config = dict(
    num_hidden_layers=14,
    d_shared_expert=128,
    normalize_top_k=True,
    learning_rate=0.0049,
    batch_tokens=32768,
    max_steps=7959,
)
Below are experts of layer 9 (counted from 0) of a mixture-of-experts language model. Rows are named router (the router's row for the expert), up (a neuron's input weights, with its number), down (a neuron's output weights, with its number) and show model dimensions 0-255. Each number is 500 + 40 x the weight over its row's rms, rounded and kept within 0 to 999. Numbers have three digits each.
Before each expert's rows: "gets" lists some tokens that make up at least twice as much of what it gets as of all text. This comes from a sample of Wikipedia text that the model never trained on. Tokens count by the router's weight.

# expert 39
gets: "s", "e", "es", "us", "z", "as"
router:471485474420465565492454527558464518455442514518554500474482498538513557469445518422540506481579528551503486448507509572518420532484489492518558567582471422476535535580503501510465490525481477472577517499558452529538411565499494498488485485475465509490458542547509547526439439462443497461527532495468459492487492535565458448425523521479507605531501473474559509497538488546458535504463588522474488429504508462455476453562502480383436478463427506536547445499482520462529506498492419443498490535483488507535493482504494505492463464535504511495550470489501411492497435550465569456503450493527511443555452416501512539489477487452460543477520470460452485537505509521471410506476527473465523514487503530562481581544530459509435532451503506533534468541576493555500569516411500
up0:446515489472598517472471505581501485522518468495547485502481505436468411584444508524523546482532483504448477545535496528522473498490454497462578488459519490519524527540468486481508519519514491495499450457515445573457520514539477418566505514515516461479492585484482498463507530426427469488506490567505459523516468497483416460480513555562526419433391489451530394515489489541551475515523505520509458486467518544576504532573462438502547445522539511445507440492502494451541480465427420471511458577484540491460507496501460481428517478527523503535508517537516426448563500487607518488482462476483454541482468490559575494468487508592574454471487526463588577532538489475511486521467541570454528533460569567491498522491563488488489486554497543497566453475488483506445461489539482
down0:443518536584535553451419527571430506432525532476453485434506530457443523458484463520480501524524463492461442552462481505503510526470527465485475549535432472511498562507525485522531504502580459473434506513494527547524549472498554484511510441508547457518503492395504498509404541512500470534521491556547478506509560521482513534583482530545507496551513478599537527591506463461487465498467495537503445538448475454501453458555446494498466546551545475540499455516547471444470504525472500539546528531422510520478554492431517448539501529412465505562477577481547480551531468571459540484542457579570507551534490503498421567542493511533470456536465498511423514519495464441512526532501473541436481505500489482425474521541471525551503545439509492470556456465415516476529595437505463
up1:498469523520440518509497492517556539458473559423481459512528488540509543504584455526455512555552553475542393418492468496474496404484538503435490512553523510524526496465431519554463479455545426439496510508491492536504533461519433500542538507522583527476415518506500502520521669459472527503454410485538503445527464479556465553547525501472519569484544482547478476408564467559471505444501551508506502564505509544556478534544436447489508468474484551493524457515558438478531544492546436488496519451455477490461538546560461439527465500554507458536467438497508456550522536462472494486523504493526470559488466564469505522551498551547492460492556480465498505501511426486489524484443503477601524457497524502504480481509513504462471573487554485573476525479477493509598492491472448
down1:472466572457474497485531486427522449502501478517494487487527521487530379560489557457455541473531521499540449510510581491584614538552427494420520460431480536482415499484527447463518537453456570492477477492451500490530546507504538542550549516522533449538519449521579490495537456526448543465523571564475521526549538453489452500584476545472523515501488500470496496497435509500470493505500526458514518509530512472484516563464436450476502408480545456446499496497480408539503550491451443475447526479440531455449469530488444538552503483505512438473487492534475524488485469484531419469549498487482533438527514567403479488476481534531453509470407522481520543417489494554548509478451501532499453474415545457492452505479478612518499470507540516439479492574511463464540481512450513
up2:517434464532463484511478466450492531491462533569504502577471546525545601487453507500472481437489491551490466459533450537507459427449544457445476551521557484533408512453551557488439536528500476538523544429586544498482516575583453498580517508463498513462480480529553496461525474502503532566597495483477497561450466548507542535453524515489465544488530428537546538536474468437479514563455551525529505466534536409517513478544520518500568496441431507560522525491531483510504556475416498525588478451444486472456562468540455542544475491528503494523500508489521452483561472517580533474463556557452562466475500470481488540532551499520463543529531487495515518503552561476539467480551410474498498567522460443468464470522486449488481474520450499532508454481527450549584526545443478
down2:430538553489563533451527517531513411474493524438464469464553511510528443534502530440524490535547479525461527506469493509467531514526491501529506476477447546463488506453571477475476501500556517468414486471508497565446490505488526550585569515534507466565512538479508405394507485521487477524488440557480524466488481447494521515511557556448489483439503461542481528495518458573545596540493554455514487486464446529520491501472433496455439477586604524565470510490525484542454449522513470495566530515572503385551500471491529526458508490533509481486453522553562564496470599484561437543459504456508533442490549511491464533486462490464503548491479547386592495548516504383494528521521490541469551501485483444544542523439508512513460522521477496511496500427498507547462535525511497
up3:511500528460503575527520534474443447558513527423495521475420471558445527496486408545582474508501498464553464516516500463487553503479632488433543527521507425454547526499526537549524552494471493500496570539573495437541452440481509492511514466475472532459460515545510495513543496451478439542440517390459484517549451494448472469475497472569494569491563457490483554572531476542583404421491484559469478524459552527507447566451456503516518487495502530471451479509499444553485546500536507510550505437416544487489540560521484483554472493476431493432470519568544527491550492529459523519482526495552490509521560486504523463507558533528526454426492458532535507515445477509452436553476561467514480522494512475518510491565515506513533457441497558508530488432545503569492533502563551
down3:435519499425482475568517498578512475540464510506504515519536450450461500557508476488496509538477514492520497487469497501546510556485471515542483529494558602517515445478538492475482530557481474521547624463524490545529506545485556537502523519490465422459484481422525399542428525497496453498520485537483534461564487554571539430542451497505471533527493455617580600494520440516482566541550454539550516501506504481547476488500506467552494493484443492518510505438425460570525467486580436523511536462465476517524490439463500544436572482499476521462570473490447479519471539558560490493449470524525472408410511479499475553505433478504498487481496453437490555525545433504477495539516482505499493564523492603495472445499442549464480508483458562490530469476549428519454552498523484
up4:427567516488426508511457399508482498495467455541461498471529460536458459439472495535483493534499537505575464456431480496505552512496574568572488539459503554544492560495559544544474529511495507522477476453500522569459376458573523485506456451491535508516490555492486470466462488512479515498460530523439521429537540496487444530492557468491474518542422515489546537509546483519551471525480509514536505482470509504490461544516463444496572489537451530453508512520442468490528549515412433486477543506537558552523426522480499567506606486458558608498535472469454401503443499506509572495517582545491452469532458514494506532462581436460471449497488529465428502516532509499525491484495457486491506466583497487520447529471535493517539497423529534469469564557440493518489527518500610
down4:575490442461465510484583558569500422490501572439549457478483521539536500530506476479496463490455463501521539523521467538582493465546453427495480501513522472446543485479447417531497430452543568540436531532562641513544474485466558517474448493481518546518485478464575488529483462478489481449487520549592547510517515496534407560482529505512465411384503483468453468525452521523469506467484491521564481480564514483479553508545524476471517545483559475477484516483477540406484495514492470549495494466504505483508517481586511525464513549438518525551492549496513492497533544490490454526467510573511490427544526519483499476538489504514455527541487514588500448484480519543463425471518535521507493493475386506555479582522558505487521475479464453486519430503492494513532608549452548
up5:447587517521538507478479389497506523526531589559557525613514524496493492542535486500527471505543448517399487517463536500514515518403491469503570506434554516421446566493518472497521464541528503450509526533501507508503449502523509502581525487464446532462471571494498418494478440562419528543495497529497505462495528494528552504460466527551486454414518523431506454531585458489552460512471466533561548453494536462510520513508472526469507567471530479500585516456440478464519506463501565469481458462462572514489470492520463498497526441519529490498526503557505515539519519514449453453477464395556470492467502431453545492441442469534514431455500521481524480519550532520523487467427557455445468431475488537464469491555419515469559559466516479488523503526482470506498550458458400
down5:412513541410514509477534477492479520482472497468452498475475412525480458581423498513454516578517507513514485403498403485575457591443547479497511480500569536531514566515528527511454478509486538463536517514493507523482531506482490437406479540533539495503434533489555510513456449442495531505549536490519510516475417524506546536528504424506504508564478461437396526533515503531459518453503475512495472546554543519453493537487479471524482483483552433490451472542608511526489515529420544503542517583521520559445596496457549461516518547415506568498552424494460406506491515542471520506490518546509541464531521548529508452496503447456508479435490495517475472468505515547502516538535479523453557475574467503483480534567496511533517501549546398463511533487474515541567548527457507
up6:479465539459443486511498489480460485520481505484534492531536493542456547499410485487504479507509516519431505448496553530560439453498505438529548467484491471501485540496506466447566465467531484450535493486568474465463565510490515557568402524548514522519512576564576468498513463558524469501550461555497469542463519558498518485494500571504546496491385479493480521624550440481475492501515460476489539447610463435466472493495485514511548516495485474495493505512464553555539516508489532428532534474484468543529541478446583436558510525542480464456586525556520437563506553543466489515412562525494528460509488492507475488499444481465405538496510454558487491573472553593501514439431468574497506591544518533494460532532476524485508481531578466519584467447532517483502518526524488
down6:456454497507503570446517448494537469515485513457542512511540504524491486431482489520411520543529561491568537501453509512495495447472430503508403574490523508479542547531511539514467523446452520516448494540514416552571507518502503472489536472487492435535386578546482515498500534521472538443551505542481549546532472472476519398520516556512448527533489408536483521486471485554493510529462574476482535451545489515428586524505470469465459518571390478502465560537483527409425421550483528522530524505558430531457511489540498483423488466461536488513511476509489467511515457493497539547453455506498468576455540514470493568567474439437478468481446494443518472501487424511423471464550471491491504500506540462545540494522473415455525538554479507565544458461532517467518545492462498
up7:455438473455510418523519486546515576493481507530430491456547434550444547521508495435470469483501466480461538464389451453485448540472494505446479465500472425546475450484525468484503443434515453433510550508469475514425493570544556532479488500536465523568487475468568489604510452464488481438507546409492434540441483522511485493432545512481458446555551516439541494528458541467566487496546542467512384507518538560509545460425508484518476479521493567482583516471504492506490537502528514528483535515497433500534517513578515562464472476474525555528491480459493474559466545402478531464459513466560534474462509518498508586475485528512516504509540495419483482529514505530538513539466477462454593470488486464476476473507520522562468541464592521513498594567517489518506489485535487
down7:560526476496527516517495510503463528514499527472481504543514538479461459429413555536498569556521510420566442559450451494474494519510578527441492528566590485439484492585484568488481472504497445528455537480490523453482447414488573459537503478495451504469501511508523438521509507547499548492468555486493502543472474453562509458407544460488479542518507499544513470515457440508413509483549461426469424422436529574482552538528469517496512503506549503476487465512487546511521483530505537501448595469468528561487502523487509497488542536502488569506527488517526503492533460535539498503541475444538479502532436519541407504508470465527474517518543486434456512531488485495529578435504572407523456500495535575434507417545553502508497534468458459389529474490538535590471545442504556
up8:517551478462448501575494517545434566499521431522529517558537456587475476527527404472517557534510500370460539588511466537523512555566489491536497548522501450541489436552454548523559517504476496470561564511498548479549484485488468524521475482468485500497541512503544499443455472511440476533494512535534599406494501548545503444450530510493530456505435542463503536493417530549473515501428514535524525494501500483483467477540502504495505439464562504471531441474490501526468443523423503530522502555460477495486495549562461516456482486593479473530450481459458564490542557430492484530532437545456524460497512502457518410538491520505538497512539499432507489549470548477472462476537408536505544554533512550516501500479545438524507437550484600524552560542481497430507478490564564
down8:521444470519546488505526492452522492477611559487463439603480493547494502508479477567404489510477507461521504467533437483467570502500523547503462527469489547441544494507473568506453553478535448526481456528550529506458514576518521556504511596523551495571547517571471480516455514514466449536493491452550457505478530484489494518493572499517582483399492539500517480452490462516510504448499488436526558476497436434446476462488507440495505437542496425535457480559611465441492518453505432516527493498464541483398465517469477464445533537434485529480498529501551420506472469444529486510421495475512556505477498491493503518495549541483492476561478508485403466535440495467521498512502502485535514513398447482512495563477454524540606475487443573501463506539475486554541440465522535
up9:505425535456535553438432485467525468477528394474508495553399502560511481452430482512530509468520445539481442471575533534520552502528432484446484408486502490473500459553456523512558480496512454561394484518447508465472578530475505502461543506508455461537467488532605457497566530475464495496517539474564530408485439519454440515458495491486455549562477490476433531497476464461567471485478442441537504479510521470543474482481491544577497505497498486496493540504504520447486505526478459423539536536467467492439473534497467548534419502561501495475539543548514534497532421401520487498511568447498524567522467453509588468494452474465460466541513436508546509515546503494494506503465467540481433498526577482452502473509497473439397486486472472460464505490463514421452493487515542
down9:447482464422556487506486534483543499497506471433514532428510486466534536497445465482550529516504499525522489491564538445539561544486429489533511433478499463448455561529513500505543489466471454516511556547455478511491474502498545518559439514510534435446478382480496518461536512509493512459429552558560467495489544452540482426499487476429540550464459505518498554484479484518523529454480545488463450496523554500433429503483435530576481492451435568477518483492526437543481470558505497565474527449463481551632494538424498458474446466512438501449497407510523509515463516415484539505546468506496533528507541561498567523467467435465487488507598486475506527526458501497456530476488456480488445500556511421455506557460451542587442479462466478485562470468538472460498469592499530
up10:447505544532523511482511556503514551471519554540500532516488529480544541444448528501485451482444550550489520515497499502500493439455412584448442459528508552471505543512397483515452512483479519474520471522546500522445547502488538503546505546469447472462465521479436510546507455572518489476500433508503504429490474492538546546460496437455475609540461519512448493503532490529402440510525444542456564523555437483507474536497544501439556505488408486549558452515496498515504429517531492472489470458416514526541528530471535514482513501523478475467532499567575497538512495480501514421498453523516531475446457541512516476480493467464506380480371511503467462442542512426515473451450479453500500436452458479552457455525510480486436516487456537545402500419466465430569456511475485
down10:510515564558409482515464562472482470421427443538534496478480414519452506549542587411513484508516479459502526454471431439521516460501438484556504486453512517487511514494550428510475464553469516566532534496491543456532525465500555494501543467496502561509447501561434481504490497590532498451451633510478475525527405504511489539523542512471515571523465491545498496514503447502446527505446590510562493458544457535559448485450509518436490466524515523490464556547552488485518496515462447564491458551507518515470459534519522460469470494518449512447491508507393478526515540508530582498492525491469490447517476485493457466480487492493478554564501517552521489489440501565456467512512542481484468496466417549483473541526506526515432504465553522402489527531550506528532453490437363
up11:505493585513515499477463392530444482455518445534458519480546560433493556486474536474411524496492473461505432506453545484409517502534447488512551554462510431507483481532524496504454508556497463491478469555499481494424500497547608515486490429524456492490487476525423545555416438477495498480501566496489526445464511507453456460463476504561492483502565397489423452479454510497448478508480520452537501445562512521564404507471474488418518511474511490596535503530483523547425469518524505455513498481556509558518483487522497487511515523465482471485530482533535464534401485441516543515560503448555482544400508470523493456511491570600508525525487486546549490564516523554439448516447482485472550512506493463522546530551519444469521454484556559443515523470460488566511515507460456
down11:565498524494526524501522466503516426459478396550533480553472483437510543431491470435546522447530532529486552584409398476489524545461522525576455445475480459498487529472556461474511498534428523540514580500472484486519464545470486524490493476489504459604479482517475460516545485547403445519561567483533514541481491530479583499470529480470456560487477566520447492517515484448557513476547538501491442469495464531518552479482528511558523568497437527545491527449447469589522548502609452495513445470508507515473476557517468488523493536541454541461511565465553585491522507502593503533443503480441546391485444505474514469470486520518469561510472454478470551501524531564522525485477469483523536535570496542521488550512481512485512450518407482503454405531479491473507489519492509
up12:479527572482451505527505558546504564459439508517517502552485567465463517457450492504461492466468515463508519455578459489551503531464544485473448532477516492505520588491510518551556509509497442503455522572509503498456522478522535424457483536545473528466436538489405545466553511514528513546478528467462430487475521513476459508503505492482478548516528572590461442526478468500553501557449461522592438500509436433493548577443461564442470518495458506506430498445560426521505499510487517495462532501493431530439511566528501509580510505426476537473570439471423451509469411528528585523520495508569489505446411442567561494449513527514507472522432468501474473440520548444498475464532526523501481473511521493468526472527461476519479512410527544536583479469564445512533555518480481
down12:510523482483496528488432546406552512587462450480508485505510547539475393469512491464483530561489533479477427487498504585498496510439534476522557517437474552507527411446500577511528531490523450469531452546525548481509561486519579525577503518404608517506538456455492499469506461458473528515521450526576430496473484499542504462500457472524456499570445529571498465473488500523489503468531499552549515429509491527576517486556523485527554466529467445446532578467549562451529456487524467532530540518512529498516474555506479525500573486483487495514564553447437530534531501481506499451486497490498489492509607558505572518557495497501503493535626566493523503504451408429539477537482506441501524514451524449523518504531502518517553547482506460569504480468560543492446509516548441
up13:625486502503443506509453556539458478512552515481546484511487510486518508540464528498522464509530453474512546492462434532419378481454489429511538494528456523597390522491472462516501464456528487543460520469466504506505418513494539493470495495532456494518495489512586519529505505492573503477494504542506499462531587582480464503477468519452531538531526521453534425561490475542532537517553537552495497452539481492489590521529504539521449576565539501494502505517525431443475552477537525504535475471555478445522553467488505515506618528534468571541482474521478498594511516474553504524501509495556564501531421531504449529550452498515569445477451536425538515507407483504444455495593522474499439515508467543499553472496476477518460476409553549493475530461563523541558508510498505
down13:551510503500569470448479522490407500474475501601429518523577521458554547489490464479512568480524455464444501503505449412557479539535486474515503415432481501552559411507486490485440426563495498490519479529514484503478481508521518491517473456537502518521525462464493510546530472498530474500438501515562534495462515545520520484560440525500463445473563441551423493465518504395493491553579447488517464531531549438443522498555539531515515527547581461532554469512453424578485428543560509513399519503471513518490455499472507609507498512500529470482482438515484527456499508505471520490526527492523561470506453506504465472510544520538527508552539508534483439517546538489477543517456469491480382526518499483509475461464538471510485456524512440412609549466485568520575567496467490
up14:486524463419424486470542463534518473444514553479508524485557524542438453497447550532500462483516564529534470492456537495550608509496539530489456487464516433546540508489474471484461503498482523508502480563544490536471448489500547503507452523553536414510418447528520536546444499467468492501511451470543433572529449478447417466506555475591501505512389427491511491439502518477527503493521504529461627476552559460540521510507537479547508463478513494504486466514515480567499474529456535430546482412570537464485546520519515554488546499483530449464489487480530437462518483516530538542543542418504433494579489556514527554505487455497502520529504495465431438460462460536508448457601498512477485572568521559505502573526578517490537495506492512477501501432479568481441486488521563
down14:470492532503507530457512482512516470498550488500497509500511542479530477507514502494478539435531450494540409521507496568524512522434458548468453424461484500508494505528448440497583501562501460496630484548581482474525527537437556470493466488421463475558452524402542508474530389532438524505457468469511488477518530504459548511560459554498491500508470541503541477514459568448515515533492514487519525515494501448464412490520459510398439552643531483485503511453564467532489488522509504466529481480496494487525561498414532480534471425550560510485478490470501465468443493511560489490499473457507540427483538379477511534526480391473486565493467581499523498494443522422577492469491501539567587558470480438455521477469511514533504527551519487523510513533499461528489507459492507
up15:466475458504473529527539533523486448512372493497476498505500483470502503481496446506545491586443489485512497525476411533538570554438542478569495494469538561547521516526567412469440475548428552522431460533532483496526525512506487500460575485519480474484530498465476488569486528522457479567482508507429464502429450478571570565494518478503472473504495499508539517417515486500392568497470493564470458490498503496511551537487518533454541505514459491470530458521506457518507506486455446490396472524511515467482501528561535456491511482479464451509492506600471541481497508482530422468507441503511478526443526446486480496532523453470550529607512595518472509537532461468443456444527548499494475433536549626510442508527585473496495493466611477457466529522428530467526494498544496
down15:508484477522565508544495482563532523470567492534480478510497475484529450529476532519529439450552516505537552465484500420500484524518536493440511514546562524532580533550453477496541485493501539458530506501514429487497504493484520503488485481423426515557507464478440440534534493516512501511446465461589461493501565540389486535515529588527573515509448499482526417494442506433549450494475484511519428571537427465518471474505511520510487451541429497443436456462466520494581505569480510468457483467512510493544503428459487465572495512517544538526464533607488466459446447467509478435462482552508521525492529552460473597458513534504416572462529555481465479493455546536467453479452492554543502474493389478484546515484470520457613502506464480477548463497456516557474568503453512
up16:474530533433458582471499480494496535506486554531545488544585536483542477445502461520492493562519551498547551475485473502514478488488466458528493511510548549530518458480496561526432467507410501530506614477520482565441488517452520490431482476560516424404505512529489516477475489520584515547546452510461469462475491514496490485458589472575493504551534408484527492558433471525517536452478546519501529378566508506477514486529451518523538481446529512483499483464481463527491480493454581374426497517504435538548506471541542496470474468468486480510558534453559453489456519506478474408497462484516505447478419471553528471564492478429476485483500479543499502577530411523521464409480528547486476453484514525479562487524522535528458459543503529519548441480472531499558521582483474
down16:491528489531515521506483520581612434454564512432462490453538490481485452534525465536565441508471442395577561485484563483484469547515415404464542497489477527509552487572480527468519510474553516491425576518542494428470539505461502519535518502456472500511521500520565516561511507478492472525499419504465577437542451440498531487544525470467527481509521562497493512551462492521529499467557505530492549484470521506508477516517580505479493529533569439468467554494483502552447538506450515477490481441482525476502487490456386477555495488513578487475421464495520537577464526490462477411529454448529482478485556446554475463560524462512453438492464542500470572547548439439462541419484537491456562470498539489478483481477500471554517477555437470543539470574517522515483446514526522
up17:516451500506504528450468502389503465445556411521560456511511445507503519548538437510514454467549428491459536450519551530439455559453359504497457468510495464497501484437532566498436452458496470513535507520561527467518484522508484481479478481446550485461508562481409462535456501484497537489564533501592383526569508541504391569490533479497477534545485441508520542457434458514496502467457503505464524501561550466453502473528476525529535463575422500455501459526473525485496561460433491453503398539570467490499505561513513488482520478482493510502477536484507513602456469468509476496530484486524461501453482526498503520499467469486509489466582523532513544592534493524512488521522530425470509555468508522530538459534472439519516511433463464578422482490532501529524510450534560
down17:446437507490473487486483518523543482537496520471524464506465552456477503478516504461503505503510448547554474525502569471545490468495511434478497471492547498505389561453532515546595486493487508487499485490427492485513462515458496485466498531522468532521512378445545532498534532466479557461482392464449530442575499523492480510572497450478528519529563510503512484537535552499465490425525487511540475475489504483420502409504431503567451536563500427405490436496477503526594439497426448490500467548492450495524614512443472427524521446525477404492548429569528453536531467509469555456488469490549565542481505522500442500523439571490523572506479516514498484496560469433511516536457515484535522526529497494544471475492550545530463577427471499558424494510512449553518475516488520
up18:528480518454541543518535471524569527477404501452501501487398530525455499508509519535572528455448549484537498460458482582440542600530586526497504577445407530484549563486474558543558502537509551502497472491519473521535436502490485467462458451457528534515496504550535516504434431482542456455473457563471499498502500519550518510508560549535552525424404497488539547501514432483434515556439431478504507439521414458466495536440544457504561415512518482478469447481510489472472537449495466535492452523429556550544494483448480495493459552509536555491427470521485575483544453488506524471485485513505507541498503498473527518464470533461522498474534504442469524512468541525482465486566441511530558500453528523478453400479511590432518505538503524488452521522508555423490508455471445
down18:521495491498525421458504562581508564460491502520443499522541561506493534486449491496561511492518468523535506502493413496489509493500464522480555542500534491526532577476490434523583502570491484562378521503540527426504523528536490556545496535546544438503503528563466472504510523564525493509471509584518502513437437555550556495508539486533538412421528590493542473444540510518481459493530486531471444461433511456517467498495538492511414500518521499539500497475543445469476490472571517557553542466531408430457506502429447466559482582468518490524470528516452452519504470506505501506486495488507501569523487463528507449464536468619489509469591505516433457463495423517458526438528460547448476497524445486505508382479493498583481533544518512481441533547459467527498491506516553
up19:572484496490442563573453425494537558519537468507499522423555433530483516536506522491484422481479531469485491485458499457459528528542489503557548571488487504444499454403510505443504541586587448507472593500500516550485519510589522524403537516490554483507499440476527491547509493438468494460534488554450519464460515476450504455540481453482523521474584537417533482479562468539526463486535490499520496531534566500527510519512531492458483407524436561499508491546469472456469532524492465404504496464506512455542490499480529524463526564490564505552512531502520494510522511574532441484488478441498545525477414488544524550484503502448571510508545547465411500485538538529525529558476551508551497559471515515497506464474501484477619519515567423530488535539505462533393510548435492
down19:504498512524516541511418526523410393490543533470523539537519536574442502473473535490563519501507522490471534535480515452508503444496460496495506455567452452481497542561541596521557398555568497590476460538519484465499482456488445487555498459450464481501511501524582491494523465510579441565476436493567572499506527525556491527496435455504488529529516473544413470513535425475471515505562593506456520523446501497541462484517521568518525501404529451477532527532479484474537447458508498450500488470504465534486497450522528457534456510503614523484514556553555460469457458534547512517541561521492485446490539543501514525502509465527522507521507470448490491505482492485504471470494569499502476417419549538522570496503528471522556475535546501598485602450413517501523539542516478
up20:495464488459488528472469551509432520533441515527486471522519492537542533504481535524413437445486473505511448447513478503529477501507483529452496465546482465528488460475515576507430530408541542528453479542547470541530518492455528464470483477455576504472501486490494391543572517473559550535429515489486449498471513556527425547496552431543532478492524522546513590448454521574458461511459519498417469486471505416531503475524491563511516459462499429540535489553417523515451438482536532562505494471505489438543488522452492515433575532493523549521476521558518447565515500422404508507498495510524437543463420468493389451465434461532427471535505467531433555474531559534495498576499452502504526499522525429555532519475494557490497499443525499541528468557493506519491491536444539
down20:596502399458504490478533500469505453486429439506487439527471554467462491539533445520470517486484412381509554538487441501450455469494492526462511468457591480380508568505515458483522518444494539524475561551556447502569545500488439478506514523462486495524515513528507527440540495532446521446542433449537448526520477506474529455454524497436442517534468502542481513505529481479473558512490546581403513488435574495534507544422463540482500488460515496486507575475447448496510520460510464569477491522493457468551488486534482465543477496507519420511529480555466514462516559486497480398500511513550474544525503440554458454460547508503516504611460551422510504505485547460569466517525506513478556455464517493450493417505547524530481536533466520528412535443474531517526510492495496
up21:573544504464515455576463461478557425483521460524559459507448563531437505492532526500463520473548493506557549490467464561513515525491454503465440573479471489478474418530439498509475540473540477470514473483460473428507436489547507524475558505496512525514484459499489482540503503479574529453490546557445451487474454474510484541503536489495539496520536470454499545577499404525493485514449480549549481527594549484520511478488464515508433480525480490540521497563527458561437465519458445582531484550572450458473487531565487490468507509498512472459580545501520546485456465493420475493391402451530551451513489453455459489626548499541498509526503549533640505511505571564491500496532449509509533548469469416518510513466530488554460470543452470506542484536480484459555468478488510
down21:490483547538484468477458472494510570552526549501472412420497464501482507517414585602496429517550501441556457520530499492577451458546459408501535514467497529499481568522502454499551533417519545501489542489535545540470519413438438505538479515460551515530525498518587563432507456516507536427527453418533517454504506533413466416470555461529446423532521536529488465444561496449488509503536505557474443553552534510506473450479525527546501440490469516472430562496450543484510497525530513455484451544551498485522451511466474502496546446534494467484511481546463520453424536474426421442524507481472453490520519507447512562538494531476454489523549406507535485481526438573483545465476535525516482488490554530504512500522422539444476490474461459532507505513520508523517536481514457
up22:477541516487521565536477468498540546484452512462478524443395464498499587541469526495467528477459495450417547507514494454455509544413520542505515493510549489511483462426429483538472467516538460524528470501513487472490593511474483444462552462480506544477506458578582540489513495450480487537545596443506520493483498540518531476568460528502492547514484461514525568527470485446507523391504460415524474515551399529534498561443510425464581516505445544570514498443465554447501546444498472499477432390536486574428474502455492474521528518469560459488501457473421435590562425526473499473487470496513516503512593538482430438476530515486536518496482529502498532497530492483509495492429479495497516528493483508540454470532492492478498511535478465535485499422460554458549564497540510
down22:582504559522462506512485512476507403544457481537575533483547530501467448468517462472458522478495575526507478451535575568493459540451504468519500543438507476467454526456495447523552434521546505567475425529516489460504496417532517496480423435481481540456491483487470500554523478503544459539517506469408502547489509571519492508464468508501456524588470510463482417488502481507496433542434479568457466489480432538514477481489494477421539472524558507469614508448435460551528395501532522470533570537441522502366544598486477510455501466483476437531446457510507542482550533500463452555569553495515513573485515478510479490515461444536529513539491531471501458524491511514487527516436463541456484493543514470491430485423458508520492477535452533572519536527531521538499495529459487
up23:449515472480488550548469519515430549517437497552508509441550444541475450605519479533533509536489499444506522538522456456519583519507509563536589521475481598483491572473498526498475428533447538553487490529457518478480471484494483545493484526438510476558532471484520480468508517520495429490447536513563555499461529440474399452513468479489464535458479475506561509440483452467532497469460523511522512553451498471482526499523464501481587541543521455467437426477461504527543551477501523427543478551496474488493411499450528461496525538571501520494512507556500476493526469535475542444538457552444492558537454478479402516520491566428495548486542485491470565487586510494487427468487410483559538532581466503570531507565436414491463475500512483423554440503558541537509506492484532
down23:462584503553449476535533540457580573490481501529492507533497506430484524472462537530456489411468484499448555507486564543456464471465425542540530557429593476527455442502497473475564503459477471509546456500532529519484491479540510535567537425539501509491487506502523515545460548529559529553535479400489549518483530486462492536454510531507568478468453505475484507477576499442524488581489592518524478547506537575557503499513503485577519469466503575534478508530487446575472487557477479578490422561553492492536579512542512473528476521526468595461533545521511538485489468524465495523459523497502504493507532454483573513495498464529507464519493576578617507512470532452567528525519505567553485427500494488451418499538531551481527484533466552407485482517446474526527487515551521
up24:425483561470501555530496422465511553462581557498505551500462508551503535491443483510515498439543510548460573500470541461507521536483448402458518492528478483490535480501514509523579476506479519493545507497491465459519528426519492530577501474439464534546451537558488569571552527540449476457450476478587515486501492537451509505538536457391505528492494549471566468592518527463465482455430437490559510446571484426404480459496496551442454466478469472520516568484441492447414527506489434459453485482463474469505425470438434550527485499533433568539502500506525504533538513489451444471498449482563505452499428510481424494467523489489477504488536475541480460541522553506555576529525460502465505528469497502533566564506537436496463523487479514551508460483498499506456503552563449
down24:437531508570493502469485448489498478560398426512503491539464561496522534568588541474469471433486477463486540426513489521500453445567486419493542485543434488513528541536532508527455538442515439477484586508451472551508500472479466525454495494490408561457511483479487500517476498486507515551520513475478471472465472533498477562450516522523521489447552519446514562509533465441527516478446478504399548497443468521559585502506503515464536441465449530465518518514499523468507526611544550529500425518503484565532450576543527536477507469475435508451536485496524521517447519547484511539482506481469500587483460518583500436415582465474545542533557441512521516459482456532578425488488541480474496507478533526472497496537566495467466499533558541454546475434407480536545540456503521
up25:422484546419456445480522520482573598501537446521497466442487416426467547493483532530425458512510470501507509523484474554552491520571506471511556498482511478489485517496468585525506533493515563494510499512570501478420455511567542621510503471576525573422498472480533526466398424487542545468550538495478488473502447559546492539445442455512455510482491500472489540431577546489500487522538494546502504493488447447532489589544466451488508500537497527546501541531506541528507460471520481465509464430543438548544433506506471452489492528542504508459476461518538495517510437456558575522516459555530559480452496493525484545424542469552446514483489491538466528501451545549585429498468460552516529463462449512497485472426532521540478485472526537501455484553484515449499524434434544
down25:537510537533444487542504457524482483501510462488539521463521514537520403539467497499468480562506517588524472483495517478494531455558508547556502492498555584470506541483532496535448496461486502495462460420562484503527441486457485508496434518426401418489523461484459417433492590470483483483496489486567503540540547543423440544624434497572524525476507588585445524511465541525573490472469427486430575502417546458459559509521458558481470559455488508504415511523525501525440500514485490513533490523493462490504574532488499560506537499548488494506511477524516412472523504473451500478542527462462470422546499587555492482514491514448506487471550552481545469480475415451535528457550498486509476496463489529528487519550586508497475491465510479472443512495569472493507479483568460
up26:450489458420532565530499481445518515481448545491492415539559516479474421591469444473554448544521404470489548573506541480515517525491519531578560453530523511503463563411531469516486465479444522496489552519554501449543506516506480474431508498497523534551482395485487513543501501469582534508597571564470534503489549492559499467521469524476519490454488520480496534623527504544496537479418454524459493512500499490520469476604516484469494496442448505590430498513515482526507479515544482503448510517503502484415493473510508540502518430495472446484542524534578479585431508534507512448547414464460519511600496552502465525507489483483502484561507436495515500542460490524491466463536549502425471550509483471546477482545476565514477459505501532531453545512491506564438498566541492
down26:520535466522485504514461473555480471553492447506519535561609468532466547487553528455555498506525446520510514458538466475526596474535544444510530593442447537519462515532500468548451555476514461459486494501499497477517447500481511450519482462470473457433500440482504490465500510558536499517539558478474454507566562463571545473457510541542480565506492520516507572447482469474525487483401444534460459506438452478495501499493505571473535516455509492542543572457454525473495571580563527493456522418606561498554483431460497491531482514556424473508491527463529505450478509497528514524469561474533529499445484456467488460454438492468459472483483493466442463463592506524524519551461469477498552540549498492426504488560524484499371545497483528493560545508555457529509479383519531